From a checkpoint of a small mixture-of-experts model trained on Wikipedia.
Size: 10 layers, width 256, vocabulary 8192.
Below are experts of layer 2 (counted from 0) of a mixture-of-experts language model. Rows are named router (the router's row for the expert), up (a neuron's input weights, with its number), down (a neuron's output weights, with its number) and show model dimensions 0-255. Each number is 500 + 50 x the weight over its row's rms, rounded and kept within 0 to 999. Numbers have three digits each.
After each expert's rows: a language model's description of what the expert responds to; "raises" lists some tokens whose logits its average output raises strongly, later layers aside. This comes from a sample of Wikipedia text that the model never trained on.

# expert 14
router:527549491447577478477491530431504514510574467442566502547558436473425454581489507493416487538492507590681529511422477441565546450498581542506505458459484498481460454471520500495451501518536505523518565493410594527419455491512517428465493505574540550549544487540461530456551455374457501482526531563489428492454553467539426540457528435456501568535542443584526456445585483552554493535602533515542582483416472537450479510545563505540406441516576502490546452502468523582461458553499554417533569483549569417531440623580469565579537488420468507399532495489498504464529510553449569482415576482431483466452446528502432475483453472512493644583423472497547561436444452451465524438501531512544499474440498588528458521493586461496495519525497500455502511376585470412474521565517471
up0:542522476420562515403512423448464553543506527535446425455501467489557513546495502487606551511539525465460436538483488461614467581569543450531546504522456533459419498482537478582485429408486568461478423422380449482441615570530545485520461497533468546415543458540575445534606520438493563477529517514515597474479539515392438546460503627525507596422452488528559501511512541496550500438557474452520535505514520536473527505451473579405526446497542420489388475426496469554425384563427455553481520451520508462565523439561491520541534481434516499524460530485481492484517556500504538488438455524520461490533362508500496582543499518470577495646528493559548452448535474395396527498514462493497565488468408505571545574567549472558514532478539538567491594524467486506479518514426520
down0:511574356450548469529459559505490523479427530446484485437450442402558514554509450540512505433480583410443499478521474456514445580485526527504484545572437479466573520506500403468431440562434470450593470457448438592509456499577503511458475557562419462525496569502478473599529590481564523491521456511387515574485504443466509554472497492570472564460432525564558455586475530524506559424466491499480477504455590446548516613455527537501599559478601418446498439557512557530529500479491565486506456529530591589455453573516520421526488564466518504498472444476540434405601512421437519524388453445535548483443483534490499532511596499420529457504599482473536517438546470508497474516455351466467541431485417472528461619463498542514495447458488527525491543466542487564460445469522485
Description: Line breaks before lists, headings and infobox fields, e.g. after "Scientific classification", plus opening quotes and parentheses before titles.
raises: "-", ".", "|", "\"", " |", "on"

# expert 23
router:498483527473565454416581520427441468490512473467593487577559516552515435492441505535529517531472473539588510560441520455498460407490548563593436444546594529452452443430525493458517539447506546474483497540386588461591548481484568492567567455547518515528499466565518478491575475427473572509471462514509489502464621488444445432448494499472517526486488456603525503487541435431560543463590465486508551435441494518494470530587532531494512490518484432516443462554502521574512499474440403479490594400574502471477462535512436582560526502513460595389527426398543549446480501541488544488475519534506434468491367536535457529436509548464483610558414508482462474493414491501463627455503465475553483502535550536543512525525571438579438537547489478398480493393565492416567449616502520
up0:399475509477563491491494515512440471457442600487460535503547521511409483588593511522449431576499518530536639494510446485523426526482520546406504454588510560455494599473519390502354545494510515537534520554524491498471543422553502464532559539510579507482539528446544444493513513499503540477473454559574474439464549531477513487445406599519508568456443539506519472523447488553570409503558550438546462445558433571436475489420533549527447515546523546454493401524509505522513456469544451390583445429526571462429482512586544472500538526419433518465547520506463527540533545520479459526453487499450504535428499552489486570429583564606521585448543470561425563508493539477507478533593576417494493450446570497560495545574621424424551508525550435404441474451432517521531515432510516
down0:562441469584496475509459520467409450484600450511468483588542466582534506517549621497496516485534471517502507520473426464371503529595512416543485616491516602420461480522465425472472553474502553441469463434486571423474524481478487493524533423514509487453492432484565525453457466614475467439503470478578530507493472446502523499470523583496594531492489514490489539477483451486436535512528547520472367495576565432448575478564389514492543507512483529521499554586532485513481462431450540545547519500385552534440531509497466474688457553478478533529479473494537505546449554478469557488432398475597470452541517626481556576528513470436564497447551430443575432565475540552545365494497522420462425533445540473422551490526568520537544470546489498540464492493410529481467449558537530
Description: Prepositions of, by, from, with, on, between after nouns or participles, such as view of, directed by, owned by.
raises: " the", " a", " his"

# expert 8
router:543544491471556476495426529499472453486574484440516530521565473563492403530487507496541466494461589560527529467569438464619493477578492520472556429503498550511509571481486457529420519467548433443500415468422497478465474508510474491562577503645535558537528499539517429468517437407451594458434545495446463455577549464526486495488506477377462535501527537577553536407507471548515513542571431541460481539513482534554531512497566442485550506532520437564487498447506454604457443490474533442610516493532448534510493523582498525535532476417533602444474415474512521491477507482501601503498512483520416477380391600436415525539526431442430525516390577459530563530452413439478507471521483515514505491486556562526516416430539472552509425530552468454500517415524537351597509588475406
up0:618511513476549488437433477512434450524509497488503511480494473463496532522438487627511444543462556535529431484444402475508451569571578475494584416527601450418486508534549574534469492451484482487424510556465456412582458541487432507594488502549430517489509480556543448496529430452513517437575511565489500538523600555472525428416490515416477566511511565532455521545448584452491529527420480453424487423390432491482362521477508515485360510421596569419484480489511468458542511462515549459610496497507495528573462543479536452481498494421434504518501473446417410536529469498514461414496572451528499469532541453543484533576473476554430653464525461455508430502436591531503479459534428493545498442601519601491482501429551484455477539545451502462465440551519420490475512505458443
down0:435519491551482527431441516495487500414503546566464598536478507558592532503441556524524466503453537594472456509458499497568602493577486566462503559572455476537441465531483499413557515470521496560470473437626476443484480605557543430548486576491566546553492495553450542522619458507555504488435550490582453521493483523508478452507537560461519542487543575435462487473460604438517533526436526471449592426476546473533507494503500540574479521388571531403530511531459508459548517409562582447440478517443537527500502495537655474378599445460508460517567614443490463566558423497489531480534553506538417574522516542450515526518477513543507478499588519558497412497469438429542519440534433473632480543369457497563564516461438542466496457494445480479514473523495478551471536545492592
Description: Mid-word pieces in names and words (Hwang Seo-hy-un, ha-un-ted, f-ib-res), plus the pronoun he/He opening biography sentences.
raises: ".", "s", " and", "c", " |", "is"

# expert 10
router:493566614433491492419567500424409562472586482499581542630581556464473442572528478500508543533440512498607477526507537477511604434507469434543476400542480524446448463481525432441498461508518531493479481557426537492515491552526483523494519611598536501513571426538467459487528512452406446484557507520503382511501568473524468461491496537453558549510487470575545489465515451512530532527542484477545474464548478459491557572583567537466465428538544453535450430413525545564520487541526420406493496391500536481478439618495483586539446525510469573519513491504543468480453579532559516483400536442472462559506452499516478512569425528568516544604368475503523446559459551377457515448469547499552560480452557618479443466518499527493498518497479525497559610414520551472463533531471387
up0:432498545475480408573531555506491530540531476508466463461480583455587465575559416523542551476420573583537366427462529584509492511447532442527434431460501567584437591464583486509436490471458579533524576429523545572566556545494508462461520526492524528491500544596453530471494519449513520458517550529404408567470560513425530510503527532387528472610562515444540507492494480530543551503496564587512434489547479467540532414587588433619511513516446511533554487541513455502543409462473500410555486527551543484487496524475419530521544523537450526410483611459490507461520453509563505543503546514479429465575451468512520447559601495481550503558455484516562476547560476512420500476425565449478565532436512603540495503590451536518647509500473469531485521413546438474449522575558504
down0:506454486450463547383445463402526497530577528506559566535472473542597458581475514458502464417508510528532417469513577517526499474473526541515489569425564408471480522482498466455484555575449556422540479537525504515586430500518413477486432466514553553494500505471477477500544508576509418446412413471478431505522458466432509461527457487530468465450442522463495444492496343460575549517501520500554533513521496538544598545435485454551499504446415521549472469494507516607509541478484431582562482419574558533427505610491410514527484489565489524428531515523580597417534381404529507456483505465451450468541488522459541451492455493476589455560584537501522505500477499384518490563596477533549481490526466493430503419411410522504489354523390527525477553532484414516479459389552491
Description: Decimal digit pieces like .4 and .8 in percentages and statistics, the piece om in physiognomy or accomplish, and the article a.
raises: ".", ",", " |", " and", "s", " ("

# expert 25
router:528562514416560556475538555491484535562518541452566539435504539512422476501471461486452570495428473500564466530467522454567530536501488562516462429474532575429466506448534553433579532441508492505476515579455583492555470586485487471517529531642466548573483533457503502463545436354485535462497548516498470533418658467483541486458593445423512525499534487518587496500537563535518450461512511519494553468430505437499497490577603516463475433481471491530471529435483552574536438546565485410551543521543495419540501498511521565580505502436459498449528489454436483424485503557457577547467534556523433474427436479478524481485538503513530647612398545471373467436429470474527570477599498520577562547483529553430480515479572508510482455460490518490511541522532511373554574622594468
up0:554544492490430433479595509506497513466536542471437433485537590477617411593570470549540541418571477520488566575468536532528559407454467479531443516460415498562484486500523389409440456470460533466472518510490487428514497528486516456535490523532522592555480479518533472557531488569429474487531492477420480405580548512566435527456567537399487453546461484519491397531485437576604443441478478516477460576479427570535531581500547588540443471462549534451468534560496572493484455494489541473581448485473500426526430484469443550596474584484450462448486497482547551456505442566505565449515419533518561459521511448594431466545566562495450564448464523532638548514535464471548508480478525545442568369618467509533510510518544567572564506521522469499498527450495544372518459570489457
down0:508467571534564503515441535525477429508446534497400465552388530437437587420543548415405491486464501510499482480488498491458619550491487382556539557591506490554577539535492474530425573497472498505549600446532518499469462463517464519504460459504474501489467540472452523527476534527527477449514508421419511556536556511540524446530427459582500542487423415563443472560528482490598489469446525510510469493489542498454538516462444498505438402570515507492565508389522512464541469520406492459509491466576437573529468477545461522504528413445384402616488463550475505507404463474523527495537551503567494476458576609564621496618571458389479532386503516463545577558493553541539487516517568537464516430558483523479456431447439465484505622507489470591517548512459499508614431503473515
Description: Digits and numbers in score tables and ISBNs, such as 1–0 or 0;, plus the piece ch in names like Graafschap.
raises: " |", "-", "/"

# expert 31
router:479507518481484478518594503467467441504476488568517527502542435539467448504575421492451478419479525484607461484575465473545484476551547536591458426501543485452483440468556453416465495555631457441545533481450508506518494541487445493470478510640418450366468467462507532549542477493440544554512539573478498413472531524534413584506547467415482521465504461521465479504553458403535468572519557561409464517386450529538556545602577524493510500506505487427476422537520471478533509544580590517502511457556492437473452510581507539529557506477431575491543485525509561455532467605577499430448487496569490472433368540587527479471457485543509560616465483529505492487465515442431600492531489542656459503560472543450456485580521572512477454539563415575580498469555488475480431558454549
up0:489590499539497538500439609560514483536482460466512561430527426545581451525549424542529500460445559521536564484376450451498506495533593521465491458476530554507522466454482515578513502529437432577482452489528471539482448557541465400593455558520557513548514536503545570454486441456495545551536503478559506493488516415463569544556470552449595454651462555459601512433512447568524455497580367546569543476427511499532490411478465457420530552587560494548535509528510529544449497533423464530520407455445430483489456470509490486461528473572382544558459458541539527436462482435576607550575579415469517381525418494488522436532555416500491520566559476502479536497363521509437582543503486535500433565520510527476506477591528540504557510508483519535458512528509561484583434504518457
down0:526577516408578512473478533532524399459460577559552555555579483502499486563550437528467469535430437604499563493477498581553482461538491483458612476532527515377500508494506539444344439487482424494571549474462543539463498513476466439568526460469459517567370523508577562507446539526464531553397515500427470440440510511524478517548493476492478561512456463440338584428578506542549516508523484503521448518447440396549534488586464520493493501458466574574431514482550456602523427577551477495444519577533436471470511478555508400475530525485559554520430459546476519510522494444486500519502451482492551389524536535445491463455431499590498471500515561530592504514414560435532617471497499532449570538380499494414529482533448492489530426575468487495443467495458480490584561549517526
Description: Inner consonant pieces in foreign names and words, like f in Eleftherios, j in Alejandro, and Greek-letter byte fragments.
raises: "o", " |", "."

# expert 30
router:535506567506536495386499540543525455481553504528458539529550470566493413522452473481556470510460457552616460455492512534563501403518533539536389485534468519537490483454504498444478548469565424548516469495385561411513482480507594474469555527607583578518518472505452537434602457489543502445555427467439483497426597490441464538515562555458536502568619463492493461436503511480452433499517515498540563519467482591444500565553475478479568449505546476470479498539507537515508449546470473495486496488539556538498465640536374487552479483462389625459504470530612593423431527560473522480495545432521480521485401523475503486532534487578528598559359524484464476458520538416456528500456451544566555462453494585589514523558576506541485525514511573566468502395506552444432503586490462
up0:439447514518569583531498505311457503551499547481565580407441525430447475501460475474482505512473519509468486511495416559499516444449581461541597497464468578474572387491527490465467517526544457446503454483461479513449565420606537549439605525531499506536494345486462559516611448499579516432559545544435528472500484466480490495485575501498606489558537478477511473504522536528551424492569464507526578559516439497387457487503517432577532496459455544443469408493476435556487514442458481475505450489501505547485482553469430602464436540489423497482529574398537480489445606445559627539562521520497431601514469452525587524522472438433554524481467500465556528501566475425426551504470489532537481512498506432496554443487458563518474515549362505565421458483519519414526511515502466
down0:478430463511531544445488478416416509487476480508438380500451503577548530534558496430460553512599454507505538572441542545473495486466522497526467478475532525461520433599473479566543429478524538525445443417451527524442504399465468551518488583488440523405532487521530499465567511493503569493403461473466516391484520458425452412647490387503554481549456461508490470616531520496474501512486462453418465447521612511491548485493456599570533528588532527516466510561454553466512507477441569457495486481542519456505521509454474528482476493515480476518545624530525566534560503566624537515553483454556555396468459465439606483520619439536421546478498369451465423466457533528556390457500423443526574521548518519476452446502556525493476528553464485555452448544416460528398538507560523
Description: The word and, possessives like his, their, and past verbs such as had, held, took, led, plus the piece -ust in Gustav.
raises: ".", ":", " a", " to", " |", "ers"

# expert 3
router:497569547376545475445516449424504511514510511482593522631560446492468460545551535529484456461531500550650546548416555505541583540468558471583528471511525568464404497496498429467567499456496445535500493569391609474428525468516493474471546580608476525510519484576535541536580466471517535444532464497482420543492540539479466464496587549446511510493446396540529493490555469494518512560553521469539569481440535473467487589512572570499425536505548511457538518507484520626503417518487481460576540494474534538535414549514435558625497551455461583422534528475531520459461535483510521498413494530565452576378404487490501419519422483435499539566455509479471519528448478347457497480518531529536527475528566521497472429512591532493432501527475516496459500396564539436544456578460428
up0:429413537513536476498478485400532461517558523486478462488458460528427538467542555573502560527529512481495458555490506529579457502584452460469419512474488449560466562350573424383556424491588534536534463502510499524482506472580519614543426565571452513488485501448540532474485501482509491480512449539533498568507477370484414488451551487466563466441481491537516412611540479533544562436522479476635534475576508538560483486469488534532389540378497578520549513468422550435416472583493473523593477495484451460541549612506529485497462511522465538483407462523533526500539522410529486525511585509469401572466488560484561573443459426511541536409388528544539553519534443488417481479490496460491539494491406451382458550412511495475483499504494519565494501450520555481626478565470510
down0:529439510485439463496536486507453433495582517546488444442561533498437536489459506556534519410504591543508563578498574464474420533557521579523394499460492500529477518500581528537505565489467526540510534407495631494388517477544488545458482619457470442536449547546456483484527440439450501495561463520501513480465531471407495511538535523491494525511511532577513477584482499418371424433505516487515401569549540516480484523517532360504496530493468469436474635505566487487465452577569526483512533518486506550468454478546501459409496452452475483500464440483521417626518428568521479551572481419583531443460438584510575453600457398450493533508460471558520511505445544474589411536488501377534418497520439442572432551494559399395518427498508472497491490474543438472509414512544519
Description: Section heading markers like ==== and ==Career==, plus first pieces of common words (invest, acc, circ) and verbs like became, published.
raises: "\n", "a", "it", "f", " |", "s"

# expert 18
router:517529537473533419493482510441431460514584510496600510541544485554511375459500579407512482538469475576531434487490508450548553463455480490503466418503509486445438478490455502551473520505500399507522541546381584456537521488544473513471492531574593538484555440474523459444595431458381500449550545488454388517452529446431509568465585465435536568567478427543510465502631497534548486514528470494560522511384494577531537503521613513489444500474509475442487535522532547603500465515437495431599481398543493454510503564554450597550584512506400598430546445517491537478441513560487548526396556503470519507449434504414429502504463471538530587573464509445534530507483465438529573464502495577478496436544531617510458440520535505471525454533515503470418560500549490409499486622483459
up0:418483481448506463514465502530532559443433515480565513479460444500394481571532551427573439493495468479548404542494573525510526437446488434559495542575477517441537515481478458408504455472522521482484510490527564455518434430484528465566521457500495611593526473485459439453479498463464525468576451477540492447446442455456590565481494477573512428509437397513567532481441442425451515495472508434539502457458443495427514480537579487436461507511436458419407540568534454490589499504579500449483559472512460378584430507550468557566429501499465528419482551552461482463468518520467549536466441577556572459437521475496548524348510479647432517519475468473495540463472540466505469442452556543456504445508415475475469638573563497511431495459458458481423578400565439448536379530563471
down0:484470580456489507464405470505568547473434406553578567478538506550545446514513516443472399457535556485417449478546466527415497555477543430504508600521488544540570538518533445566574476452511526488437474526548418542531571499429414464460524508495552464514581491572561492515481512457474441483551421437518553648543412448475443471563562551542528485540534489490559447540523405486511547500510526553414542486468414524507477503423485511468498493506588537378485565513549454454469478501455489483447481491522528501547522453496561454446454572445461494423536561545451534553489529477534469432505529587554526363429559486490582502611502500590445440487472441570412502508461558531436566442461506462536396424444520389414497559516430449595473589548520452490442498468516505519501424539485452
Description: The article the/The, often after a preposition, plus first pieces of capitalized names such as By-rne, Toy-ota, North.
raises: "Scientific", "=", "-", "ly", "R;", "ni"

# expert 24
router:494474518413504486466496503513464459490556456507529518513477498552537386570519523469424475495515461585551551455488501477534571390486476547569500400506483520429393517457481565400518488491520495473554533498380597430445570536482515502519447531594507576423488491501539450471467401425514532439500533449497452489530522478429451530509568616410489521520523403549454497403527524547525465496608471470489494553405512512511477562551547508433432540555542516512449438507460507564498534534506499405525503433512517427534502594444467562653574439491491557492568471489582534437422420496500490514492570444420494458400445505528540525488469470532480574561469465549502551545503512377454637438455534453519558522540459569591430463509597449507545485535532471535489539464571510407521531528509471
up0:561470492534590501444568524530473525532511512448540450509510527521434465506476455504438530547518548483524529438508490493463599453529528625464596463503516497433520586474496529515543572506552430473559566524491559481490537512434486483488487430544460538509551539478526451570485409498545480415578482480530393515601495367498486391505492561402511590613584518485516486428491547386458420434461557520551508482412478492582540517505512522474587473445581487469557461477423536486628485486437533564544515452601518601468444544461458458532615536500531522501591506609544487528476507489519510457586530494429376422531505523481425409494456513635472554489469493409525491490543542491464533450511520477463496465498562564466417432537456532484538477442480423510440478448561487493505439535533468
down0:381450576595485499516593522511455638579492484370443420454487413446445544467530452534443484563514488476439515520463539408449533532490528562446566473512519509554521527452467557525564529487517461535537573518511559452539450506560474454517457461439468487448515603432479570566496473415567493491435495520458387610554506511458453495526525523450464463500513511411463439515507594536531434523534380470472508484546448568511517517458490476470526537499490469485572499549462500463466533469465546561459508518469556595502566462464488416374577477510445456461611500573454492591541403463396569440552511407570443482503478527488425449483410538482517453453591555524475453488583506455516494558556557485498559552529470470498426504511540549483524530393508556516454452480482541564586449525568493
Description: First or inner pieces of less common words and names after the or a hyphen, such as or-ig-ins, priv-acy, invas-ive, reg.
raises: "s", "i", ".", " and", "e", "al"

# expert 20
router:443547515500490469508554533568555511523477529492526503537539490448512485530459511526481505470444493587516507511557505460478547418492493478584469466513428493513421463523505586447564504447478420529478535519388550485461485487578458472466589460623553517495506547536542486612531494415403502558556444465491533435534601523474494504504503501406465578565529424578528472549564449521530582460586478503592501403459485533559465555583664456467501448497526495496534525438485563539545554517558512401530551453519473455575546521547477518531426573489504590466554525472507594464501432496484531456455563408496470490449403514461551405559472498548584561481398497538533513446468497468517554463447395538555538427538431558608479504548590543576562444533458525464463541410529490436495537600443527
up0:583422432562598567529489498560533528532469402510606441424529561486516500501517531469585428582517558489532583462503494557468515555555547510445453457566488550442522519538483515531543488548535526538486534585505511537465549437502572517603567506545478414529489502467428396574504464453532568509436604497465459458520600459470465482553549518579510495449541557508536409515533555507484433468464451604513484540431541469481461468497554502458519518450431493554579372536507430480497537455526552496548588457504492608511539604432478475471488528475522490455530407517452456497488502452470459501477616385486426541418411461441505519607442554522471486507412491538564488421585500547517434454541493543559433468497527495464560533538522514564533532411510538482504517569523566544563511620560566
down0:452499478584393464566520437553530475523481545595527482529478527561494535426552553505503551453581620561478579572457503505544532519482527557450435517504517464505614470593504440534483495439471588513559551452531404517475536401439463499475409538514420567499559617512467485523512491506495537470364450495492441582467529511513453528555516578483585579484485642530474434589534557466474561512523542459518519459509429527496470493408557532552466480619524501447542543433458514479603472481447454473511512521544556465504557466547476505560442501486463435520580523465510479460458448541438510459445494507456446500468536537477507578465567505514536555507615448584478534450478539522553573472436442611532539562424391487506462454529461523374478564483543507474497448521543421526533459429569470
Description: Leading hyphens in infobox-style field lists (- Date:, - Platform:), plus mid-word pieces like -in-, -em-, and m/p word starts.
raises: "ac", "at", "ad", "ak", "it", "ar"

# expert 21
router:489490433442622480453540501428590515569473444554549497568475474449568444570562570526574474524503513572570521518466506466486487468494476547542444390527481507483501573502505424568526581516496446486446507445452528545533436484578583439531561523587498570496567530499550460494538461367419512541502468510526505456507544444396571501474506498416547546462525448573431509475502420580569487544489535500525540456496422529507473464592583577515427505525527527504521497486508507575592436408501532467457550411516479466485456594510509533595560502466441555419526509474534470431470503518545671481454529523506542561513446559413481534432530518540455561542472459508559605526520549488516616443478598490501595519559512558522481523461545588504464470467570525500501514480555493406469430609502536
up0:553531572491495508483574456547526493520521565474439578547457477456514467557492499406461438546477647645518492518407518533506463426546529582459516565421504522479405506446592444364524549471429463514438585439466511504490500489544495571508519478519472537424448495667466558523495485561443535442517517431388542487431513487460505485556578524558438538447475415550539545531556526558489542485529498564509415450455584442448448485616548483479486531432449578446496465575543508524499463509534440479450549584573431476470454421480466525522527544489522512526503503477515413474482455611506474427477430399540453528544436530524515470503500469573480503475441470566527541541484492530469522492397576388465473489504546546557422499537531557444577477488471493546466590436540549502485488569508466
down0:546415518549529447410453501528546515440509566546508463448504383495534599499416535478521455446576513582570445482554574523531470457633520587473561475561456355514455530523401596461489403520519616507496520530504477491499524575519561531466517526556483489467494468473414448585554591474468537496517499402549568442450549512466530529437483345497472500504445515497443490475592542453541487461531537567532459598469553450482581521519569494502561468471510545475435443525434546443529485519545587580448433485530575509476490540511515434498498510531555545579449509536536467504504446595460441430549382457497477449506447421456500473539435459448507520525530545513493525403568526479582576484494461533521527476529510566496504586472511549448594477586479518453479409502438470576534542516493518
Description: Middle pieces of names and words such as K-os-ovo, St-art-s, Hop-et-oun, L-ub-in, plus the preposition at and line breaks.
raises: "he", " a", "e,", " the"

# expert 16
router:536546573467567430471488526434516482531573520482563527530521638529528432568456500529501464504539542537571445475472540501635556439508553453532501482538523466498453490438527570459434498447569544527529562513466591455513526444522497511516569531596509542474426500494532459486541457405517576470544487586444457534486553488439434463485525487450536562470441423520526477458585488530550462482512520473543580491457474522512482563542568497527403444431535555483492545532527496589536456475541392490518533430565409501534460502552414588529517463535494581419448567529609484513496505530468518470494564511489540503375382543511522485494503517557474549622395518429533513548541496400440568483462463495498413440557459606500431545554526517524478536476524504514522577489615441448549528673507499
up0:441478540452499440503557526439462575388478407497592442470542485541451552428523487514467528497525388535554445494523470472428582481614412513604492470533462478437462433556538497510549451501496474420511555413426509572536563493531483424463555487537517565411532505452430604469533521525437522526553419489453509508527476504462511460586482464427432523485475444513520463511567523512472384502548472479431528510419445520558477517490570507566523471521592532368462581443491549457487587477586470498477509423519457526529482533497563426489483500505498574559518449382449485504572564399408551385519479514571473507464490605482512520460497515508461463465486539422463481516450434486521571514599437545480485537520578526532532482478483519571464564464439387525434459545484441560598466552541528
down0:507461466526443475555454523489499459531534542545478452521510562381445493486475397538547472445590436511538451547492498539537409470557490511489488487427491547534527493430443471495573458471544458526509475493536518467554478479453538456558564495535517477468526542488499496517522559503504653520642407546566483524560515388468518564594475554451434470480487420491483487523470496593502542429526452586495504449550452451404475529470448516548487481454496577426533613465486510538441482510546416526513573601471372446453478501515461499511497505412394650432486420491478601492482535554542532471454494474531604564460522521501428449609458520456483473415525452552501380488482505488536467477468539512432512548445474528344470590465516424471495477439545427517494513546423452484501509436515528
Description: Month names, the second half of split years such as 17|13, and other numbers in dates, seasons and coordinates, such as 1 July 2006.
raises: " –", ":", "\"", " |", ".", " -"

# expert 17
router:479472537484548462466506563453511489554539567522564443501558469457487434528413464488443484473541560572634550432415499467522462455497528554591526392548548518386394461447543462462502516528514466482503522510408556420486479509495479475540554567588562516442449425529460504522518483390510537549515488536548472542460538517433523490468549440420502524619469479581528501412502496545504481492585489386578587479462500494514551549582549522489526523569524501431484485515524508538552486575510532513613535488578436480560527576561459579560530518460535603451522482497501547433452459566468583553409490542502475499448370500529480500540462538488482563515402542585512510470455442475510569494480529553576477502497518620582448576484644551518444494540527487523482581497507502444514516622525506
up0:623492475427537466466532507486550516406566444514476562487563473599596483476495507439490420565506473517527422523477452430436490495538548547543458401460542449435522401582607552387516505428557515450472428531561583550525526556510469496525464542522461523472517412538546480449495390547458551388603402382572507471495457493522532453541575579497506465565483412516501601451488494620516491504509501532437435518528465527499544469513520468482536477525463524435520572497492492503548540459461511482595486518528515458512526453537543523490565518423428492364481444532501496423485435503473538503432533414463458527522510569511468452564554573487476525555538587553503544510536514546426542409482574505516448525467525516495431518475511455486509572527398448500454647436431554479462510537460453
down0:454476470513454486500439458495481535475423440504431582460508420475416512459476480600455537479470455493501554470469479533506495542493439596504433611533490434533436588458532489538573475493495450385471524509539505533548511577530329483435498446534562580404601575515400606511430482468542447510499440400550493545500525506517436459480564580599542399482515456517496519529428520531582542534567493494485551528505498596444555505460421521480520522467495562456506555509453435533510555502378486535553485447466539570454485453516507431414601600477546421504503514471464464534616432473463462474481475421487451477454515457518535482593534499510497527500494544550465472473532540458506546512477546568493519467529402499551502544387462539578555499555504454515427532563455560516518516607416440
Description: The preposition " in"/"In" after commas or periods (in the past, in North London), plus word-initial prefixes such as un-, inter-, con-, post-.
raises: " the", " a", "tern", "-", "ch"

# expert 15
router:569448553499565530465554476457524460420589505435508548483541468475501413525509442441544530496511560602639469516475581441536440507427465434487457440533498454488461571506485447406461418517508489533453535560471511437506478554470438555530543479562523486551515430558516504514545464508456542483534414593484572533458573459512474452439556473424509468520476428480465449409522460547489536499501469451501589508469465577488479515515499589476495473445508443557485505470413452574548454521602386548578562419427418447438443589513444552497512449491472543549546459520525600513463461583530612469428607529518418449472418421450478554452514517588462598556474565483427547539506476465507565471474554480526472491516495595514446540544577475437474537531520454433458553437491520430451444589462528
up0:507480566451462509554462527443582374528538448498449506514442565499530497535495387449479418558415528543500486494478428477508562431417551466513451488578412533510411519452528573475497518562612469556549417533482480471443375544496571470435568427532566473476510491508565513499547459483439533545573525540520551486419500440482484430429508460482507501548504526443413488453529432505402507536598515516530469601431525417468445487521492491448413544475514463447494544550552506487551522556566489461506495538481399424417492507590470479498459487487530463429454436440488537530560484627504435425501408539505544421482487539478505418489455516513541503583491565472549572466444426419489589547540574489452408550496469489554487475511571427385525545515459558416498472530439525498529506614475508
down0:494553487505442595550507500516540448484447528502465507543518533575482506540535563513586474512505506536508530536463532431468512463531524431527467543422439595539500519440566438474431438528417482489543534507527562529449447475491473526557483524310506469554460535561538582568543496480454476495496485543527487528511479601617501561542453506407517496491511534396479430524531436518469532467412534476450485497467521596494363473489404485563500465514506481490503464403468538487501558528371423520539458548444476525484572485474507611578518433488522568453571592494521565522568498463561628450456512533461578439520488440491527471524529440533456528456467476501554506513516519551580522479494519414523420355431469518514454477467427538462464572572448495459467491386551486540563441521500348
Description: Suffixes -ing, -ed, -ly and auxiliaries or prepositions in running prose, such as was, been, for, as, with, had.
raises: " the", " a", " his", " an", " its"

# expert 26
router:441518500546493461489551498506426551518522480458559540517484535457489410494541475403426564549429574499590514474506476482549481466541513534501522411589536477471398548543426500461452462452512512546527545500454554500462549472483522501550547466601516479508550486451451497406528454465473518490503504532543380444528523442525422506484511415418434516510521518572597447418533459507540457573585513567513558471444492536502442473521558552462501551550471442476478581542431574522432452468521403494578511489568562521483531529531499509607626506497442595520414541526550630430465481473478578487480539465530459507542428531496479430495483498477509591540433481479515522499542411374497543441570563618544525477515510621474362562556502579550530442536485431485504578445544504491464475568472409
up0:472470399498489550469616501445448516507480549466482541562506480552510448549505505504545511522480401456515520523552560547652533415490500422483484514493472621457457463554452579422438437466541547607503447484515426537466432569586504480625526448536531480538575403433459472539508464532535524447536483543461454530476478434618464426499519512488515427448456427480449444458497512509522510577500498627475525418536479516506633572467499519463467574507459467478446466537461501461452484433479533541516540570444554472509497518525499505537446557514348555500518491475429613504504485488442511576444474483535493515501454535447511495511504519478529555538419441382550560484457492525496609570516466536431590502496601598393462537537534565512500522594448473517559450446517538455509540569475509
down0:443505439481485537580480513500604578526418456482460414541497408610478485499530486574504501531667576498484477590544488523470435543491516538508514607500559500502504550487537471508569500517530445432500433476506467477514464501549522527504448483483502575507523508537488504583561538626517542410387485445535474532560561462490479490517515434513545474481463420480409434501442494521492439468426517465511533453482589518571522515461525522557469517477524478521441507481405535398554417470477504443523452483479490543576522442529529478524519525573429453461448401537521497528504467496452440442507471544533544414473499480380586511499538523545545486487456473458487505524474405400426567517473430457562498532483515452455447626419536552592492520504481405598631428401577492561474627508468518
Description: Short fragments starting names and words (c-ow, Pl-a-quemines, H-ab-ib), the verb "be" after can/to, and Arabic bytes.
raises: "am", "il", " a", " |", ".", " and"